Experts of a small language model.
Size: width 256, vocabulary 8192.
Experts: 128 tanh GELU neurons an expert, a shared expert of 128 neurons.
Training: a variant of Adam for the experts, 725M tokens, 5531 steps.
Below are experts of layer 5 (counted from 0) of a mixture-of-experts language model. Rows are named router (the router's row for the expert), up (a neuron's input weights, with its number) and show model dimensions 0-255. Each number is 200 + 20 x the weight over its row's rms, rounded and kept within 0 to 999.
Before each expert's rows: a language model's description of what the expert responds to. This comes from a sample of Wikipedia text that the model never trained on.

# expert 40
Articles and table rows
router,236,184,204,193,187,197,188,202,220,261,209,216,219,206,213,223,218,202,191,194,215,176,174,183,149,168,152,217,169,189,157,200,239,204,215,205,211,200,179,211,149,241,210,186,181,208,180,218,207,229,204,176,192,218,197,189,208,210,221,176,188,194,193,146,182,192,226,223,205,202,215,185,183,197,187,208,202,202,183,231,199,182,198,192,195,216,199,228,186,172,206,232,226,215,218,230,229,174,204,196,179,218,199,207,195,189,208,171,181,200,186,185,207,200,170,192,181,214,229,218,214,210,235,206,185,212,206,211,172,204,165,200,195,155,161,227,207,202,229,222,242,173,227,187,182,187,184,182,200,202,193,187,224,193,135,198,167,239,185,215,205,200,206,205,208,202,175,173,192,204,209,190,214,220,167,214,212,195,210,184,155,234,212,195,189,178,207,234,226,224,209,222,187,220,177,230,182,169,195,204,209,190,216,216,206,177,225,183,200,189,207,225,201,213,205,197,201,234,204,188,197,180,230,180,218,221,244,171,230,201,206,186,181,209,185,199,202,212,211,212,227,188,230,205,179,184,177,224,210,203,201,192,192,207,194,207
up0,174,190,223,178,212,208,181,203,212,207,176,184,210,225,201,205,207,172,196,229,214,225,190,173,188,165,187,210,205,227,217,214,238,213,219,202,191,202,198,196,188,198,189,197,186,165,220,162,183,207,181,200,202,186,216,181,181,195,173,199,238,200,205,189,270,155,224,222,155,218,197,242,207,204,198,179,206,229,187,202,212,179,188,179,200,188,194,207,175,190,206,185,180,193,196,221,218,219,148,206,184,185,213,200,200,165,203,194,205,221,195,176,190,180,159,187,186,170,170,193,230,207,220,184,202,193,215,221,202,203,214,196,160,145,206,208,177,193,213,190,216,176,215,204,177,215,197,220,206,176,193,183,219,197,169,218,186,206,205,212,195,197,234,192,184,225,201,217,207,203,198,187,174,158,185,161,200,209,216,176,213,200,217,191,189,215,197,224,194,148,222,183,198,180,215,220,190,175,222,174,194,215,187,245,198,207,202,194,225,187,207,188,192,189,209,183,179,166,233,214,215,200,195,207,217,181,214,232,209,217,202,237,188,189,191,193,207,192,212,219,169,214,254,206,173,178,164,247,180,221,214,252,200,199,233,210

# expert 45
Derivational word endings
router,237,169,195,229,218,195,200,195,209,221,178,209,181,208,228,240,180,243,186,191,232,209,158,186,180,191,191,203,204,195,169,216,200,220,210,259,210,216,204,220,177,220,223,164,174,191,182,203,181,191,212,196,227,203,195,196,202,202,194,186,162,175,200,188,195,202,202,185,227,246,215,236,219,214,179,240,186,197,200,192,179,181,169,189,200,220,202,215,198,192,186,222,210,191,212,184,225,181,193,166,197,208,240,166,196,182,202,193,195,201,178,179,195,230,176,175,172,203,195,227,220,201,236,222,203,232,185,213,199,187,210,186,222,169,204,204,215,200,233,213,226,185,212,159,198,183,184,227,197,206,215,206,231,193,172,164,197,201,163,205,215,168,202,188,203,199,178,195,199,198,200,150,167,254,171,223,189,197,225,187,230,178,202,198,170,198,222,201,210,205,187,189,235,194,225,186,210,178,180,203,204,226,176,232,205,162,200,205,159,182,212,213,187,198,199,213,176,256,206,192,177,201,218,170,228,212,225,203,204,200,199,190,217,186,190,195,213,217,206,184,216,196,186,170,208,219,162,228,214,195,209,201,178,200,171,219
up1,181,177,222,215,200,193,230,203,197,221,159,180,200,186,206,219,186,231,207,185,204,201,196,203,229,226,177,194,196,215,181,209,163,178,219,210,166,216,210,196,191,210,191,180,247,186,210,261,165,196,209,190,208,183,202,196,203,207,226,202,191,206,204,212,138,194,186,193,210,192,204,195,199,222,192,198,181,215,222,185,188,203,207,211,214,202,188,180,185,190,187,210,244,207,182,197,210,208,218,175,197,235,218,192,204,205,176,169,226,197,198,212,230,184,202,208,204,225,231,218,216,173,189,226,184,226,226,222,191,172,187,211,224,192,198,199,227,190,180,200,199,176,206,206,212,193,223,213,199,239,167,221,233,180,206,190,186,202,198,217,228,178,218,244,167,216,179,162,182,198,206,202,198,178,206,205,211,213,215,169,206,198,198,218,182,174,206,182,222,215,173,239,162,215,197,213,188,192,200,147,203,187,204,170,186,193,189,190,178,186,262,230,194,172,186,167,172,213,202,216,241,198,187,186,200,181,197,180,214,176,181,206,212,185,230,241,182,184,208,238,223,158,206,196,185,187,220,236,197,155,187,179,168,216,204,222

# expert 22
Verb stems and suffixes
router,218,180,201,210,227,221,186,226,205,215,186,184,178,222,255,218,199,229,182,181,220,208,174,188,181,169,190,203,170,166,177,215,217,219,230,268,233,176,211,236,150,189,199,162,180,176,193,212,167,241,181,210,222,194,192,226,187,206,198,185,155,211,208,168,173,212,223,208,197,190,170,193,209,227,184,226,171,168,203,185,216,193,192,195,195,201,217,215,150,168,190,194,209,204,234,181,229,195,180,168,202,212,221,170,208,216,206,186,200,209,196,186,199,223,179,190,155,221,207,232,204,186,211,180,224,230,169,215,186,209,213,193,203,177,198,215,224,215,217,201,200,206,209,188,205,167,180,193,208,224,209,192,230,196,205,201,210,180,213,166,208,161,200,195,209,207,187,170,216,216,196,166,192,233,196,206,210,196,188,189,227,200,186,195,163,213,220,222,224,206,206,196,227,197,211,210,172,188,225,175,208,212,198,217,191,197,215,200,176,206,203,173,220,206,204,183,204,218,188,165,195,209,219,154,227,212,232,189,199,242,211,184,195,172,199,172,228,215,209,213,203,211,199,197,201,210,185,207,195,184,190,207,184,247,218,230
up0,229,179,194,178,220,212,174,238,167,193,202,175,208,218,233,209,196,202,224,194,219,209,166,194,197,174,174,206,182,203,191,209,211,186,195,227,166,178,230,188,180,217,201,193,180,196,201,182,232,206,209,202,226,186,218,209,211,210,201,198,191,193,222,207,161,199,189,206,180,213,164,207,158,181,189,227,175,192,231,224,183,203,201,207,174,205,203,165,202,169,187,235,214,179,191,183,225,200,171,189,159,200,204,170,197,213,213,184,207,212,204,191,220,187,187,228,204,183,210,241,149,201,197,207,202,224,229,179,194,239,211,189,233,149,225,226,225,203,180,200,222,220,174,191,178,195,191,222,191,184,199,177,237,208,198,198,228,178,238,187,217,216,217,211,229,204,189,168,224,214,218,174,193,209,189,192,192,206,184,211,182,150,187,220,205,201,187,155,198,183,220,189,231,196,214,220,203,225,196,167,191,220,193,221,214,216,201,195,143,187,150,175,219,215,186,187,197,218,188,208,213,207,240,186,203,234,225,216,202,234,173,221,180,200,181,206,220,190,198,179,222,214,201,230,212,171,192,180,205,208,204,208,189,239,227,190

# expert 50
Line-start list elements
router,193,191,192,199,212,206,188,234,204,231,189,198,215,265,214,196,218,180,196,181,201,225,189,198,195,129,162,195,173,203,161,199,236,205,225,218,220,198,205,230,196,219,210,188,193,207,192,199,201,214,197,202,224,216,218,170,202,214,210,164,205,180,190,195,207,230,221,193,193,212,192,209,164,244,208,224,170,198,172,210,210,184,189,188,199,203,237,200,194,151,211,179,181,196,222,215,250,177,196,173,190,235,231,187,203,213,211,183,179,207,201,196,183,194,188,194,194,198,206,174,202,212,235,190,196,213,174,198,165,212,215,206,179,202,209,252,193,200,227,197,204,181,213,204,181,188,209,184,178,196,243,182,233,210,169,204,180,240,201,214,218,155,218,203,187,232,184,191,207,207,186,174,174,223,188,198,203,190,211,173,199,187,221,190,201,211,197,211,222,233,217,184,235,185,206,204,202,210,217,181,215,230,202,192,214,156,234,216,189,199,235,186,212,176,184,198,173,206,193,186,197,172,213,178,191,200,234,201,216,181,217,206,155,160,194,209,214,208,221,208,222,213,193,216,174,181,167,199,204,195,217,206,184,234,231,239
up1,203,205,176,183,193,181,221,248,200,217,169,211,210,203,182,234,201,206,209,167,197,212,199,190,188,179,205,232,195,229,196,195,193,201,219,208,181,196,178,242,203,207,230,214,198,175,226,189,232,203,199,224,199,205,159,196,176,202,202,190,209,212,184,190,164,187,173,237,212,212,199,191,218,211,163,218,207,220,203,221,188,163,195,200,163,204,209,207,198,232,164,173,200,173,240,223,243,140,188,202,204,200,203,192,188,228,231,203,182,199,186,183,214,214,200,215,195,200,219,182,245,232,187,214,207,213,191,181,225,205,220,193,214,234,193,190,194,222,215,205,192,175,235,192,181,208,194,225,202,201,174,184,237,170,196,201,202,222,219,202,219,208,199,214,195,188,202,196,173,228,201,176,232,162,195,203,209,219,221,157,202,182,199,216,213,180,234,177,227,191,190,203,176,190,200,178,179,210,167,212,220,190,202,198,160,235,224,222,136,179,176,203,214,192,220,198,238,228,188,160,187,196,214,174,206,199,180,204,229,190,201,229,220,204,201,208,204,216,203,200,212,236,172,224,181,218,220,238,196,174,179,210,201,223,170,201

# expert 58
Section heading markup
router,198,186,187,192,199,186,199,229,218,222,203,183,224,226,213,177,210,213,192,202,203,208,157,201,155,148,176,234,172,199,161,201,250,198,191,202,212,201,198,226,171,211,228,203,200,191,190,191,200,220,188,202,208,202,171,193,216,205,197,182,224,215,207,188,204,219,228,185,212,213,167,231,190,253,233,207,187,202,193,195,179,196,217,179,206,201,199,223,197,189,173,202,188,213,207,215,231,176,200,199,195,194,206,200,198,202,217,203,150,191,192,161,155,212,200,194,177,218,201,196,197,212,214,209,204,216,198,227,198,182,190,181,211,178,166,222,179,232,229,190,216,178,228,174,182,185,227,185,199,206,225,196,222,197,192,188,186,255,178,224,217,184,195,248,212,223,202,181,202,197,158,170,163,227,170,202,231,205,203,197,215,190,211,205,189,184,207,211,241,224,183,201,218,140,170,198,211,191,226,186,212,195,214,204,209,186,218,218,190,210,234,189,197,221,197,214,174,219,211,161,153,188,208,182,192,190,207,194,225,191,185,196,194,180,217,189,228,237,232,222,231,216,211,192,187,203,211,188,244,161,206,190,171,187,229,203
up1,227,203,198,208,230,205,229,143,169,209,168,190,199,206,205,165,167,185,197,200,225,173,182,161,223,185,182,206,198,221,195,170,189,205,218,197,181,195,206,224,190,217,213,179,184,228,241,164,224,189,193,204,213,209,182,190,210,194,193,174,155,207,211,204,189,200,269,200,207,194,205,211,225,228,236,196,213,207,183,221,224,195,182,197,219,199,233,180,244,196,186,216,208,190,194,185,239,138,187,174,225,178,203,203,182,219,205,214,179,188,193,211,189,215,183,205,199,183,199,199,214,198,184,208,173,205,151,199,212,184,187,184,215,195,185,203,212,213,239,152,205,166,197,183,201,210,195,163,226,189,241,203,212,196,166,249,198,202,178,195,221,186,193,185,227,223,192,200,193,217,192,198,188,215,188,197,178,234,176,220,248,196,209,239,208,181,188,186,210,249,172,197,232,179,208,171,160,194,185,177,215,228,213,186,202,207,237,207,201,195,209,180,200,179,217,205,188,211,194,225,189,225,208,177,185,175,188,209,184,206,196,220,204,202,208,200,200,197,211,177,224,208,217,187,184,192,199,207,203,203,209,170,182,228,202,225

# expert 7
Coordinating conjunctions, prepositions
router,184,169,195,211,234,190,210,208,228,216,204,200,178,215,203,240,230,195,186,205,192,189,193,209,167,179,177,221,195,189,159,216,201,219,208,262,227,189,215,203,141,207,214,164,192,224,200,234,177,225,225,217,203,182,208,205,166,203,223,179,175,173,198,175,188,173,175,201,192,217,197,210,201,202,208,215,182,208,173,197,195,189,209,203,208,207,207,197,185,157,204,199,211,176,228,182,206,195,202,183,205,220,208,176,207,213,235,181,170,208,167,182,201,209,170,224,200,212,218,202,189,218,221,201,214,228,207,191,171,218,176,188,170,199,162,210,231,229,259,218,204,184,232,187,167,160,194,211,185,209,216,221,197,168,182,182,165,217,195,220,237,168,212,208,191,226,182,169,171,228,168,214,206,192,184,193,198,203,182,178,202,246,187,207,175,203,218,220,224,231,192,161,223,200,205,195,194,189,198,190,182,228,208,196,191,176,218,213,202,204,200,204,209,212,191,194,200,226,232,192,201,147,245,164,220,215,226,194,190,216,232,191,203,195,208,188,213,188,228,189,211,194,218,196,173,170,200,210,213,206,217,186,173,203,204,225
up0,209,176,189,198,245,186,175,238,166,189,196,216,239,210,198,152,231,210,220,236,192,173,200,195,173,187,204,207,197,179,180,184,211,231,197,184,197,210,167,212,196,193,158,214,205,217,221,165,207,207,216,164,229,184,225,204,215,196,207,211,223,189,205,199,135,197,199,249,191,197,215,231,176,198,182,222,192,156,195,209,207,180,207,175,203,164,176,206,177,212,190,214,189,182,180,217,217,205,160,205,243,217,207,201,226,195,238,208,191,214,177,208,180,215,198,196,196,191,209,213,190,208,201,183,197,210,184,206,229,201,241,205,194,175,206,199,181,223,177,198,215,200,195,189,232,211,218,176,216,177,177,193,198,192,182,200,211,216,179,203,198,178,214,213,209,195,198,227,221,199,198,182,191,216,192,213,185,189,195,183,200,143,221,220,193,190,157,212,196,218,229,159,215,190,175,224,215,225,207,205,212,174,195,227,182,193,163,203,184,205,211,175,240,197,202,212,179,210,204,191,198,194,229,210,196,164,209,212,212,186,199,195,203,209,192,249,197,195,190,187,263,208,168,177,146,201,203,177,226,226,210,203,185,162,193,198